Weights of a small mixture-of-experts language model, trained from scratch on English Wikipedia.
Size: vocabulary 16384, 35.2M parameters.
Experts: 16 experts in each of 16 layers, 160 tanh GELU neurons an expert.
Training: a variant of SOAP for the experts, 243M tokens, 7422 steps.
Below are experts of layer 11 (counted from 0) of a mixture-of-experts language model. Rows are named router (the router's row for the expert), up (a neuron's input weights, with its number) and show model dimensions 0-255. Each number is 500 + 25 x the weight over its row's rms, rounded and kept within 0 to 999. Numbers have three digits each.
After each expert's rows: a language model's description of what the expert responds to; "gets" lists some tokens that make up at least twice as much of what it gets as of all text. This comes from a sample of Wikipedia text that the model never trained on. Tokens count by the router's weight.

# expert 13
router:529465501520487494502488482459521478515470519487518486509500498463480482485468526523536500466481515485502499512500507508522483469455500534496538494546491494468508475546500504506495472462462513469538497557534494527516492489469464522508521526529522495521468528459476455463473539492492464505554487465479542474490485486491467459530522539482542541479537487480486525527529470485491538487486465490478488487538465525519533547526472495515528467461534522513493489510528500514471490475475518501510475465457503485503514513494535475505506523523520509527528521475497531492522486487533487527462531492487527484462489503470511521520470495473461497534493492478469538478543519487516467492545517526459483469535450524477475463505547472488485495543483473500512482508450499496480514547494502
up2:458489496475511561485476487532490478472470492491492511510519471523511486528460516524512499540490510492513493527505520483503488510505504522520491502536523446462473553551458515507508496501538487442524513456486541517499479526439516478510496475476500467486500488501519485507487489519530481508505468508509489522512551540474473530521493523472531432486480527495462467536521516521503496511504439501515508507494471490464552512504496497517535522465508527458503514482509529492434496507508525524535465502506466485502494515456472459528491495481504508512504512492497493500493549524494509485494514479491459497559512512502504496493477529506472474473541501467499454473489503527520496522449460498484511503454490507517464493530507506534475543495499541461555540495499516494427466510498507
up3:506473489492458509526452500511471509456527541467526475540492491473468491523476543501515446476516482457471475469444484532499471492513511515509513515495487539488491469496494514479479500471513508467529438502465505486548525504570491511505504470484484561512507482511560472507506530513505492508494512433497532514522480517499490491495518510470518506467468531478503490474531474464498507479527523515478533544507548490485502493478489453487490498454472467503500538486551529541498468478464467511516484498473482505475475518487507501494512459473526519536482488552472511456438526529476556534488499506477491486525526475505465482487507470499508511497508496462534500510505508516512504524486524522492518491514515523533458483505490512486490524510542535482494526461477500446508492475515504
up4:536446499477475472524550476484483544500509505500479481473519537490507489521516517490487518500504450505494521494472460477511536477486510470455492506490515502552452482482489506461498485444539511516497520525503474507513514494528505483499518472474512526524509515556518476457474511493479462530491543486508512507509503520482530533476473520503494504537493543525535496427502509531478504477538492453502567479466490490491477506471497497492520501503475483544506539543467486498500500457483498504486524522511506500495519466512520523519476518523473467476477449511539501476536518508501479502492524479471444498483520504470459467483481486497524496522525470461512510545510447522508470467522479523434512461487526498515507523507469496517468528509474515484518446529496566490499498500467513
up5:507538501467493508533497490514500544493488515503489503538495535511481476496504490534532515497500505513505478515490526506486549505477475474508529452493473504451571516502489520513516497494497477508446530497531518564495504525469488469494495497537539519507512537501483479491521526509525478504490455499516510519490543485508498540525554453512516469517508473465532459469463498518493534442542492554523505489480452518488485483462516486466532466550492479527490478484493473506466489499474496468512479509502471501468528501478531473503494494477509525436545462489484487470501500492474477492470495544476475527435526498473489482538550544537446490511515566507467496479484497506495516537485513462503484483495508504472498541504484481497505504513485513506504520494492502485458496524541543
up6:548517469514508493490521486498504540475490525525504513517472467520531465471539481528544505477476479545503509497477469472504443481488483517535529522526499503512451507525496524492492554479489493460508515514511518512473452470511440502495477482490564513508516512494523568511473499481530536470478514540451500509502516489523470461512486491471465465466547533494515464493523486468516500496503499473448494556510510544442525505478484508497556500499482496489486507495530475448543509514525498531530505479511460480464511529505514482443498516455511498526509499503493523493496503529498491447493480495543537501540511500458514523464498496508491532475493513527528508480522508529491506488509485499457479497518506476503533505489501483494504492476533533471497504521525502489487482527482577
Line breaks, leading pipes and header words of wiki tables such as Candidate, Votes, Result, Notes, Team, FW, MF.
gets: "\n", " |", "|", " ", ";", " 1"

# expert 4
router:524523470505465485505493521510521476517536535459495478508488496472505472509465528532514512465522550469513503536492526488484464478521487523524514540510484484484499497537495546507510475496535472474534515524491518448521499447442504526479536536492540522492448538488468497478463540483468472515526503468459477485502494482484488479533528527530468521478525540514519497529508466459470522476525495512523537514514465506521497485513473458495518483497517493520504527499532525489479528470476524526545478488486523467486547502496519519485519525526473535522537501483499467534508493486532452473454475507475515505467486471526477491479484512461489488530552502494480444526521523475491469492542462489501541513525467500514463484463522472471518487526464475534527493494472500490473514530493503
up2:478497480498522498524488496508485493489526520483460523426516495480455474530473474499491513476536451512503541474511467500488558480508524517512426487497515516491490504502508502498496510485521509502473490470512488525509467491476470482494516508460478521526474539498502478486478529493558450444496508498499511521532529544484471485485501545467511477498466501474507541513502498523512512536490496511502493494544528466482508478531498528497438530483489526471485506511508508492506512542499544464489475539514520526458533499461523465490436458531495524530467476495531506495513527501444463491478499519478511460522504509512532471475501470495487506511521537484482439477493454546518479517471471521490534511478526523471515491539492530483514473503472488502525502519491523565541511523490493
up3:497485489434535450480524499515500506473505494496520509472546488516531524508478503498468534496504513504479537484496502510538516540520514476499462503462509488483483488452507502478544565480481494478506526488489508488474512490533461468477505535497466511507427524527533518517464478543449541489494498435497490531471462494509470506465536501540428503492447521508527533541478476485508492498505502484521485502540516533534528491469505501474493489501450519509494500493469527468502485476530515535515513469500507468525538528518517502509519531515461505533507488514491504490491486509504502495494502536474489478504468438505471504535464485500509551546492504525517500534489494521510509511481513494538458514534474473516534483478514499484515459487519486485530466498483507546493516517505571
up4:540496489516534563531476497536467490489536525450548480499477467501506489502531477519500493473486516537489462519519493483503505493510507503492498476473501472501488506505505513473481487497469528481526468483491472515520518486524481498496493538489517531503527483567512532519531531567466484474456531485488457504511451553493499479492505501463513493534405518516482437498493544505484524522522481510525515549458509515503524481491501498494433478506505486459538486501491506508485526470527524519498500493512503513480516503522498486438549483513502500524455513510501508502480490539528501482456529523487502505497509506516463482556535521515502543557463513450526523519471527502504491541467487490512530497504488468517485487464496496480463491501501505478465468502510459471489489524501496
up5:547507508517424476450511469500446497537518515533538521491505470519526484535507493510486491470510496463517476507487510495480517532512500521502479505513509525477509494492513496479470515468510497475487491480538502500459521540542457468500519548515514488517511528543529488561522491490507479522485533532488492471488487508463520525461559534503463503516523488505529469471509472506529504502509494491477480452489516462487495478501527484498467467481471514513524521490477503485484525530514455491475536483520506497485516505501489504549491483530510504456533493486508484460484479488567464439487452441522515501467482442501557519511493534482452519492548523512486479525502467478466524513508480540497472528514483527501549479522498526498495500505507457480499489494496515505469496516462462
up6:503497532522568481457544553517532480480524551497493469457481491470517501508457515524537468499490524470519529480457488533502510499505488489503443504461531501463522484487509495540447481516535512510502520480493516441502489521541449528474537491491547506500482481510518513534478471528498532476524469486472488517503519484530486479490517479480486498526478493489462488459557467474497461478503516502495489486519515489474457507489511502521489494501501465487528507534481538432527531495493486515513497485527508503480489485486539511480495465512463475472493508452498490516527477492515505497526459545494514525497519499475520466493514535481504499491516514464522499548486469472466539508450483470497512459446492495489469512482491502468489551505499454487539456489517520518495466511464495
Suffix pieces and past participles completing words or surnames, e.g. -ing in Spalding, -ation, written, developed, designed.
gets: "ing", "ed", "ation", "er", "en", "ist"

# expert 14
router:514513448499508476545508498442512465501486527468488473492513520497498448538505530471536481505522471503499505520485505494493492514497536554444564492537466479464494488507451510497483489462531515471508491509469518530515542479473468529501528520489538558479485497503496477457463534505478461519509478503477507466531502488543512457521535530537519523500519515476519485525536527497481493465526486498484508464539480494520478519532508457485518467514514508543510538529494535494480548500482491515488465493478508472477477496532526484502499556541519498499536508488470468503496467478513451547474517534504471497476460498487485537518473497510521482480516486477470486527530522495512473502509455501478458490522519541458499503512528476524475496534469535489507508519481514508466504487535471
up2:523486502511500488485476503524501499515486486479511433471493520522498471483496484475505475525500500479478447490526495513480546467521493495506495463530555494492490528493531526516467516507443472502472469489525533468515469510507487502492475483520474511488498438481503504458494520550524511505502477485492486503529487540523487506506503525505497507520516452480499483474455483478515527524487498515529491516512517516531505488520483511542523510465528505546531542497439555522467487484479514522448488538485548475470489524525479517517501543509509491461472541462501492466499506544508485494487508520529537523447455502485473512543521483509518495468574486503507473475467495496517554487498503550522509534437492480518480481543504488458503484448488476468507519461485529514501502502488534
up3:523469498547518488493506469494465507490472488517481512512477480520507523505503557492491497526476427511501445494506510522499489475496478513507524485512473481502499490513549491527500500494480564503493486527521479491520514484467527501533522504525504480542464521513524486474516553511485545475497497544533490505509493529479506454502500493447514504531453487439500524506491514529503440486477515566522476518523490487498481563515449499532500488496526490544497518511522479508487502499526524503476520526491480506525516505508462479499483502480503488488497516483490499537499506427522446508516484538510471515462467540499506482465514497512550481477448523479528480511487464531484514470493505472495464488505555502478519486478506542459486472450538533525478494526522492553505512512533536
up4:499456522485494525498481494489524452501520500493514505521496482555524502543556496502483506519491479459490505536528508452477510514496506450492427483533473504472432492506537484517548501486457492502541526514515535484506506509508489492459464511538554496486489539541509499508495468527465526529497478500466505513534504520487475516486475461538511447517511528444533532479470495531504524490493526476522494524532505502473488502510487541516515534501525452554482536451499514444500522502517499466528533528474520487486467507465548531456557511493490525517486502513476471486434522522524456545494473518512516497514522475515467469497460486479510483518475514489509509485512501516511488491477478516517492490501512507495475472485489491490534493485496473523490467513516494520479509459510505
up5:533474501531528512511516455554491473477520517483526497532475455521533536492511508516502484514511497477515526503474482508480501495489508492482559488483522492504532516485485505513494548489509554490451565497504491521519500500473509512469526483470486525470526509550505489531538525519477528496490475489514503568464507494500498511509506496524488519468459461515484494485471540524539512514472493503471521533438526505550482501547529510468505492507489482510495516525503483504533464520532544480467499505468511518488494487463515500551493532530494513519497544533490506439421472476530474517501489569514508504519461492451520476503453508469546505514450495523503486509521536481518486447524465482522469527495498500506488480487490483509496482478526506510493471465504488530473520502524506
up6:504505513506547513547549522504503488506501495458461539494506555569502500490506525496498493465500495492488555508507524498519566500480493474454471531527493503491453519443505482505508512465502517466493450502515558516519536521493509504484463502523531505525514503510468513500480522473511501516454475523469502529523494520534456481487455492484504476512509515467510545497514492495517502512458511527502466471524502496495532488490507473484518480530494536444479506551466506540540486503518506510470534524509514487524528527533503507548491452477545501529534494479511504504535478494495466528528493475475479519547486544476498542499489495488483533510469478502481508481530510493502497548472484494458482479479552455507493520491481500512500527518529533519541471451464524508528520521508480
Line breaks, dashes, == section headings and field labels in infoboxes and lists, e.g. See also, Preceded by, Coordinates:, Station code.
gets: "\n", "-", " =", " ==", " /", "==="

# expert 11
router:508484468469495524523495497487542518535512467502472478482490480466469507495490504508524484506493502485556485533512520528503456511485479529537500502533467521531520516536488494495466462498533478523528536485494536503540513533488471502485535535477500511462481484458458477487483523481459475474540487524480474456487480464511475473545523528540485530497500491453480490522542501508475465479515528471481519466525513524533459482515495504487542490490529485545486510529518529515468498484518524466538460477464512495464514484495474497468519488538514525519487478467488497493566514486492458481494522497511524490476517502487511537481462497542488493483508532484465541476543530461495460501539490517514508470511474508522542466520540470490511510515475465528534456530512455519471500506463472
up2:514448510492510461497508503459483469516531490493510515456508454507500492546513490532502470422517485499508535489485450492497494488496529505446499517494505515504511485548473491539496531485525470497501473499526532538511534547492467495528535497514521503512517544459504533558486534562458489525497504494500475507510495522520513549520532483512491444498482484467516501521531503499535523541459464484455509487518530516502505489472547497509482485520513521492511488493492493486467522499524499485524513534487478538484555557500495495515502468494494510477471499514505495510484487510522480518555476474488460478525505464486457539512508464527548563498475478495494531488501499436493527494523495486523497479462497519481498471461515495499488509528539523487496505488487479528515554497451511
up3:452511477490534512512495532450491510522500474525515508477519520535507499462544454505489490500508517501488510521521502486483487487515477517542454479491537521506531444468434497486506482499494499508479483498520522545487492510413476484545507450511480515500532499512455455519552463507536509502464443475483489483506476515494494518535540480490473500462509470492504525473482498489519474473481527513472501442476520543517455494467517523520511526501472494477510439498439504502527506469513540473510481486479488520527525484482486494495503475499540537504469481518493488513499506465484488483527502546526444491525484499482527489499493566545543464482458516508485528494535458520463481499494485514508496475470524528543504491522486494510490509515497502523509521499498532494533517492502517
up4:479530480514518513496505485471485528516529475495515497496512439518471452499558511529503490542528491520510517479505476533497511564503487491515498508507484496564512492484494531471505512468524525515521491507508506505565503504504515466522460528524513485481526469484515458493521487476492490524522476544518525510493548545509519512462455481540486508462488493490502468475500525489504557461545507448514492477469511489466509470464528511474482556449518535493512509525490496523495490527526520504471508543513481487486519520547526524492531466517492485508483521515502521508535487459502528489489465494509493515531474480534504490535479494478517499457466462495447495487476511469539491493543507535502499488506503499483509505528445553487495482520547505550481501500467542534442482525503490
up5:466442508513520480554509560474523501481499481479515473495484470511460496491500504547507484503529498512502502511486506500456530520490511522484524459502511521502486515500506482507466499523457495539497498517517467532495507503518454513506462525465487528521497473480515524512515498510498504454456515545504527520488471522499467516518524497480506521446490478477500533467487534540551495544512530505457487522476489506490528504536513504479503534493530495494492507508482471498467487495549508460504491543482449461518539524509486532465451478458476484509471507467439520503517522490505514462475524495519486426458472505527524513508493557540477523510498486517529493533481467513458548518515549486483464513529513445521538481502521504513515461514518516489476476489507464480517484485522464
up6:501470491461516482527498470492512503467510489488510453543481489478466523480509479522503480539501485488499508487531455536493544515520485515492469490471486512500493486476490509499497511476467527470455514487518504533542529474516480470486477474498459524527519487467508488512474474502491472492495505518527509523442504480411469498507508458535471517452502513469495482491507515517481502468520526487455530484493548522491490500473500546532510504520538491487486508476502522469533470515555535459480505531497508516534517464498522525514507482516501513470525497461525463503477453497477482456485492534513501474523442487492503521506511530526487493497516562538517543523501512507526537499510473467458475515466519497501470502477500526463493525497457451520563492500553525504522460493494456
Short word-initial pieces like de, en, Al, El, San, un and the preposition in or of, often in French, Spanish or Arabic names.
gets: " in", " de", " Al", " al", " un", "ul"

# expert 3
router:522492475502535507519456489491534530528495462502485469495448511460474464512490531485521498464525542473537509533499547482526470473476493520475531540513459477516482538518536524525469474439523499470537499522462516488483489498527470474518526541523539490492464539468450489446475529508482474502511532494481517472472499510530514475537487527526515531534542526513490515550530490469473470484477463468471538492485459516553494486538494504511534526539511478533477507497504524498484514475473487520525480514474473477454508482491497482515512523518530506492533512500505524503533510466525480530547521485464495477480483514518488493523456491506510485504500531514471486504523515480475457465518484479505504492532459474487471465486529499471477517518473504499518515476474488520473546496475481
up2:484534525502569531510502513499552493467539549516519471495470461492491510506482455469466456502484509467511543526495504548514489543456507466497486477479492480516481535495470530500514520462479530497491503498503504494524503557508520540498510481532478494502513498483548520463495502484454528479491536503500485475463518480510484511535528508524462481498525490446474518478498462514492521489465466498505514547498458487495457526472498488500476496481500481505459485480471509508522484505530507472519495482533486521511528501481463483463531491541491449495530500517462530487515507475490554497507475489471499489504517507493534503503515499503467499495459435484521475519548542449469494500508454485481481505510506530515497520521444520561487480524508545506488523480533462464503486471530514
up3:486514502507524438503515460495514520503450523514511532518537463485514521513514481504513484546502525517496493482461465536521545494457477479496504428493458510514470575486519493489522511458538504531490518494525480507541496512532511486496486476512482503499484497464509438480508440542530493489457457493507504482501511502507490559491467475518466509529475491514503472551490479489496477530493478508488532498499520517468482474537490503516465502526535507494489481506487546459482519488536489468490532512486510510488510493501529484513528483484461544494477508514479529503510500499532525506479451497498525486466487470511492517456479430488524501437515510491520528492490513526476462568542498534505465455520502506535511511510443488485505514520521508498494470481515524502525470471487500
up4:541524506516498529522470480510468477506516457549486494499518475457536504520531538466494480516532502510497472485489482508451487507509435524478499490488510505510471514495517500477476499505493457498484518509494570497541500510507478518485478497494516492508519465505520522527546513514506547509520503486515481510482546583471523505511522462458525462529526473517496490503536482480533470512540487483464512489506519548492521525479498486497487462494451513486516478548490489491418515519530547489514493513471499454485512488523479491520537502451550463504526518508456544521508499498495524489484513492528488481476499493534497558505492511482492460463501482490527496451530500495545516534467524489482485531504461505487487512484487466557492510487478504493512483516505525469456526500476543
up5:529491508498495486458478520478574549485487508490482497502491458498489490480458513520491485500493469528515480493477531504480514502490483497509438526492517523548477517532540533494459546522478470524495522510496496487479456498527501494505472483482503481474475512501500544524517546508522493451471499496512528507507501535475449461426459428504507533467450476513476508510533526488529478489492503504525488507534507552495513493491470531525546572482500431471479471502509481490481478563460512481503493505498491527528526493474527462519493500521500527537500513500539494520508525466489536519513484477451507477499483521511515484498489522524510453505510468518510476473510546509512497493461520542495483464491508484504517506514478505493516484458521508489520494520465492492487522478447500
up6:493475531537519517544513508544478501446518514519487514507449471496500503495491479526514499465473486531434496515507488518482550475522560518492516428479499500508494490493516509538526503461464494496469485502491507505495496507520508477511520487502515478545498502443511493497485531471515483467473510538472490537506489540537479518501456501508508487498440466478514476493487446497523449530492473519510550505483507492522494509479479531508513558509517478513509501518438463457493447510500492516539510499507488509529532485468478506502475512523512502448482510540525515493544514505487491518551489482512508504528451501492466470518478505509489551523539563450546540502517515514451518492501510468498492497535519496525499514495481510494479516500466523474459528507502531511496489481476469
Numeric cells and pipe separators in tables, especially vote counts, percentages, money and degree signs, such as 1,445, $, °.
gets: " |", " $", "′", "°", " 1,", "8"

# expert 0
router:527504494479532540532525513517530509503516536528523453531478515469487485526481554550523485499534533469519474533489528484513519464490470525479519513509470491458475481541465511509516461503508489509537531468471494497516510486491461504502500526457544517490495534455479543453490479535484474537457463494468485471529514525494465469541496527527525535483524499498459478518530461494490502497496497461498469482478507536534510497503504470505517484497511496532468493488516503505465543501467511483513475540488513503485464493468538509482524526501517457549517475505545505496486476491485474493440501533475549463462467494526510527497454504531478512468495486492480469464517512476465472469535496505512513500540541515506482476541528481502500495518490482493538522497467530482455526512486522
up2:482467477462479500475489509492483487502495453475506511539515505509504511515505537514466513476488522481491496506530546549528503521542510469524548546524556490506472492496494511500467560477479521521534509477446492522479474508522491493494489504483536510502485468487538492453507511482493539523474486475464541472524487496527482548458521482505489549474484507491487501519525464472517505509539490517522487435525520493500520502508494498503477526546513509527487501495468469504504515504512500477503451463479485488532474558485519483463504480464520519559491528479507488490490505459528479482488481502510563531534511525473492519486481489502526464503512526509502491490546452472487538512480501474525517512504515491505488531502522522426486440491522484556510502445528507512547467510497486
up3:511455456526516515492465535540554480477482461471493535463509494469520493484504459521509511519491536443491519538476473424562549462508497484488509468515503493508519506533488534478532499470455524514502507499501513507495499529503513467450494496502525515521504488491531473557472495510497500483546496498491471527470485499454458498532503519501504501490491507514487493468481489530536474479474476515513497522477539505505502547476499547505486481455510506463511483508524422508519485520528479497494533458500532504467480528518517484505549518502472485478485490525568503470516514448504466492479501511491488482493520479547546517510496490509476501519482464485521522477505537515525505464502529530503483499470497487482529522463473470483519479461479491498528498502503488496498484470455551
up4:463476531502508514481479478468503513521471529534482460521525489518445514496531513511462479500482512514491536487494508451520502517519508494482458514448500499496517511513526456489550500479536522494493456476499539508495485507498500516488548448523498503505491527494468526489511496506507492482500455501491514523539465460471464484500475510466517509506499483472498466490493510521511499479450491514527485493499511513478492517486504454513485479495488525534487510465512462517486517532508512474510491517551542532497557496505492517506520468511445548511493484503519556463483536507504548492479502505513558493465492548479563491513543503513499564483490492462494476513474521503491445494513518490510503509479508404509464532497476497540519452489502501492483463564486523503465502490506485
up5:515491522474524449467517474480511456510507496464459503494467482482508488511488476493486443502469530542523491532496482505481525493514511502481482515519525466477509522490466513503490469513445472484490538516508482505545462482507486499499511486508486499469516538494585478516511493469516511513443479515514462537561471497531514519485543506502483417495488499509518484512534477539536530514526506506543485509482514490542462518495515517489514455494488471504488501560523478483501494494495544547497476483471518480497510515520497564447494503556491498493479516513506530488535462510498508519474469523510518515493472497472482481490521439502511505441508492486507533483494511473528500513514506501491473476511533521536459443464498530512511535507525519489465462505519464497507492518490473
up6:437498513512505508419509476499482521480496541516489519536493484491503498509502516500492515486492455518536510495496512504508478476470463437471516486517507493487539490516496500489483505516518481507544510485471493529470478522530484486493486519510537498541487500504575483491507437473548482480502521496481506508455507510463511494479506534482532546570546472492451518517509474537529484432497441487530488474517557521494512482458461486506508499506525490523499495507486520481497477532488503492499481551480492483479517498540473447535455460461504492515495503542513482489505479496504510505521551506508546493517524527518486531473523561487456508512471492505511474518492511490494502454526506534532503514509496491481468511506513503484524484522534514464496513513472512524451519517510537
Articles, prepositions and verbs in biographies of athletes and performers, e.g. won his, was an, spending a season with.
gets: " the", " in", " was", " to", " his", " for"

# expert 12
router:530508482481491501507487508486540508533500507503509459527489507463476456504478537524532492511504539469543523536495530487512456492508485532494539510536472506483490489535504514523459465483506493489540509505466534466520490505467500514520542545512543509457459540489458468463466548470472467503542494455468468467534485493513497460540524532524508528479537499490490492541503489519459508471496487465499528489487464528530489503530499467475541479520544493513504503526518536482466530495468518520530472498481534466462515495508529493525540527527499541494530525466476484503537490470523470498491490526470524483462474503520482513501469479479486483484492502489455483481529537462490460466525482478485500471531469510497484463485542474500482527518457526524510498506479483489472542518515506
up2:512526530487508473495511540540490510513506532512509505495470490511476486509489534513501522544482503494525479490533524474531474495497561460437500518512460500467470532473466493491471535489473451520537473481489530529508464498497533469501491485493493504461513518489537477556483502478539525507491529502536471505502521468503480510446534510522489476495541500519487511522515455559511518544464484536550528509542503494464467498496503484490494501484474491488507484444539495510497530459489506467533494515464478498528524484505476558511504485496478474564507508478513524487518470508505459514524484481476511453485484486489467506541496479451517499520457517509477504477461489498479545514496492510459521519530469506495508507567480499482507511508517503498460526445541491481497468529478492
up3:498473484487522484499522499530486530530529506486488468503489478543474543498546476503549516524508506549464496511499504507483526499497487448480483515541522532502490539507470497481508522535500501536502464492534462486509534470509544524491521474516515559532473511477514494491523506504505523511506520475482510531517517528451466448483521484525481492531534514533505509500534500510495525516488487529462491513471517525446514517485441506493521507512520487506499519544509471444506520474507460545471465525536535524469525506514533495492473486547487465538483457545501500439525518493479474469479510551518491514524546469519513485458509470490516472438479504520478521515483488485472517480504478522479534484474447535493437482481481528514503485491489498489508488481479489482510482513502541
up4:497505522487504484492502482525440491466476490496524522487451477507497506502485460519487508513504476508528501473481497499495506528476530486502487487466472476496509555520502507489486485527509500503482484509553493544447514459491502509497462525481496495492548523508522483447504472513541489528460484492465531466501536507557528515515500529494469509533490467500453547503524490505476545474501500489529485490513482521498545502504506455500503512509546533512501523501509543506521469522467517467468542528491520518463475470494516532516438490459479500518476501476532521468453482506522462474480495485440519523492534505485473485514509486533514452488535518483518477464496493470494493529518498494475561453470476531482512504506503544464457494503540460504520518553510475535482514465536531
up5:441507495497530522521508476472489492506534459462482532490491487527516527515494468503484490542457512533472456485494500502496511540491492533519488499486476492473517516532507529540520492484513477547487502526546538528536496542502544499527529475503498493499480527514516479515473525492516499430525517546477523506526477510471516578466479459469495471508538450569492499478490511484477494522526481478518512464507487505506487486473545478504458506530511496484483495478465514520494525504504547524487499461501518514479535484562492473532481479536528500480481535560518520503538511461505460502503480535511487485478551542463501509503475494503537496544478504539535513503484499499484509504534481446483482471497501505483495484497501523504530500500527485541478511464542520502472497514498468
up6:508499496471484514497510485495524498465510464536479486487478547454545521546499442518530563511511482510450513495496500539490482485505489511505490538466474516463502508504498528469501500551548517464494521490533512538509495489460464505523480509488491507519523486476576480492512452498488484488489490500504513506486508474558478524506526503474455514494505484513469512492498521524479522523488511510501483489492480483557539471511471532489468520419507475491503515479502501515463516536524521476479538573502477488506505457477438491508504462481508478547512478516502487483493522488484506486508484496517466542483513485508509532488481475436536490493501494480498485507497492500471456519485523474473539518489447465492511530488486468462519552526484505457502513467533528488493506508499543
Nouns, quotes and punctuation in descriptions of musicians, albums and roles, e.g. on drums, vocals, tracks, critic, sister.
gets: "\"", ")", " as", "s,", " on", ","

# expert 10
router:532497486512476527496469466488535478544490469495502476505467508460470476481487507494530464504527522462485535532493525485511503492515487558506525508533476473524495495549474512484488464470505520526499528478468527514542521498510538507524533567536519489477471544498461506449479532499451474523524502488515513525524478527494519476509471529534481546500523459480484499531521483474465502489557507480467483452525497543508498507529489467511499527492545509515507498498535530481453475475489529483516448460502495482508506497493521523510542527524504544491504513483504501476494504467515493518519475479482533453494470521503451537537457487523548485456480507479452479514528509493532475492483495485470512463528525486526503461513533467507521505529463504522525483511464491483480514499482483
up2:514543479520505483499529454513523527501515466474543513486492479521443473513489509535507495503544452497534542488513474557539536488499483513494522527477513500505506480497506507518532575503485518462525552519504486502517485484559500502489512466546498493436526466495516480506475538499512511529487465529449508496475519527484526511526531479507464511487525505514482481498475490500517514481505514485517534512495527492501473521504468495504496477516494462530498466527482550509506498504496451477497476461438518510491511536486489518506496497481500515498429515488529519502500503515448511458513526466515466511472473530480478485481491520523490476467494492492451540501497459507473513504526561545451507541501491533519483512443466492506509449469498484519512484519504482511482455525509514
up3:513510463457470545519448452485478492494449519542461492539526495475496500492513482518489533468504519537458502484470504499489475491481495511471456479492516495520509504497490518504502496485509469482486549525498502529491485502516491502534470496490454502522549484504490493489493502494498478475507503528480517491471458475445497487494486452462483525520438505512514457475521489472527542508485536444527504495483524535475509525510482472522524488541531528499485472524492539531526520495472516525496534491518525512520526491533448516534522489513475547480462468462519515498438516515491483519548494487491503509513472539488547539455514524478511494471491519535511482455493489488454509482445513503532509506552544474530510495520460496475539499485503478461481482503491500491476542487471504
up4:515507434441493530515482501479479511514491513500478465489479491520490509521537465494503517459486523502531480553506517510483539479473501503512472517503461537519519528483505519513545463490507512505513541430516515451502526499508502474456527494503509494487560469482487500495519521474479523477489519462477478547517504519503530555490529479472526480473490508506524478446520506487481502516549466493524460487549507496507455473465459506486541503490439487504502523496490506522494499499482509473488564480484551496504527478476490501484542471480490475497535469474519474478505520535511484511490533523537511468484491537548499520454483524522545449506482537513540496496505480458515522477521515487527501527527452503501509479523505449485488490515513482462493493469477508501462520509500486
up5:480538505510460558530507500510555532520453504480490537503508486482553540510538477529518466512500503518504479490481505546499468493515496513492446500466525518501508530462542492486487497494496522520503518524538495520506492491478501458545455505532504522492532481516491481479511499550529533499506508476516503505523525489453513508516499474482525515492487496497504482477506534469489494461478523473509477505495519479511530488503523497448486502495536451496455525511495520496497466537471532560492473489566505480540519532537497504457491513505472441501476490508482494531489534494528484471523556490501477488519522546535478504555514486491548515477476474503511529510512464481474476503486514496478505460487515529506463499460473499504520488490532510539454506504503481516552438489445486
up6:497481536475505516488472482544485503509518469546474505515526488519509533463552491532503500513514491551443513491500513480522512502467529545506452510471445488478497459483508497476534502467509498535475566537529455530508459535500546491476485523515539487532503501484480513497539503502470510479463491509522517505501495482477508480497497503483500496522517450485484490501510512500535444480485479530529506501535552506490508494495518495506477548473502510497513473535457547485474525498494491466501474509499508476527489509475475498510468524496542546490509470502498491456488525511497548476539467521469506484519468482491499511519490509560497472450468514523538549511497498492473499502443481496500471528486509520508517504535513503474551504509486515492450514449504485487566537505453498
Single capital letters starting a name or code, often surnames in tables and lists, e.g. K in Kournikova, H in Hauff.
gets: " B", " K", " D", " S", " P", " G"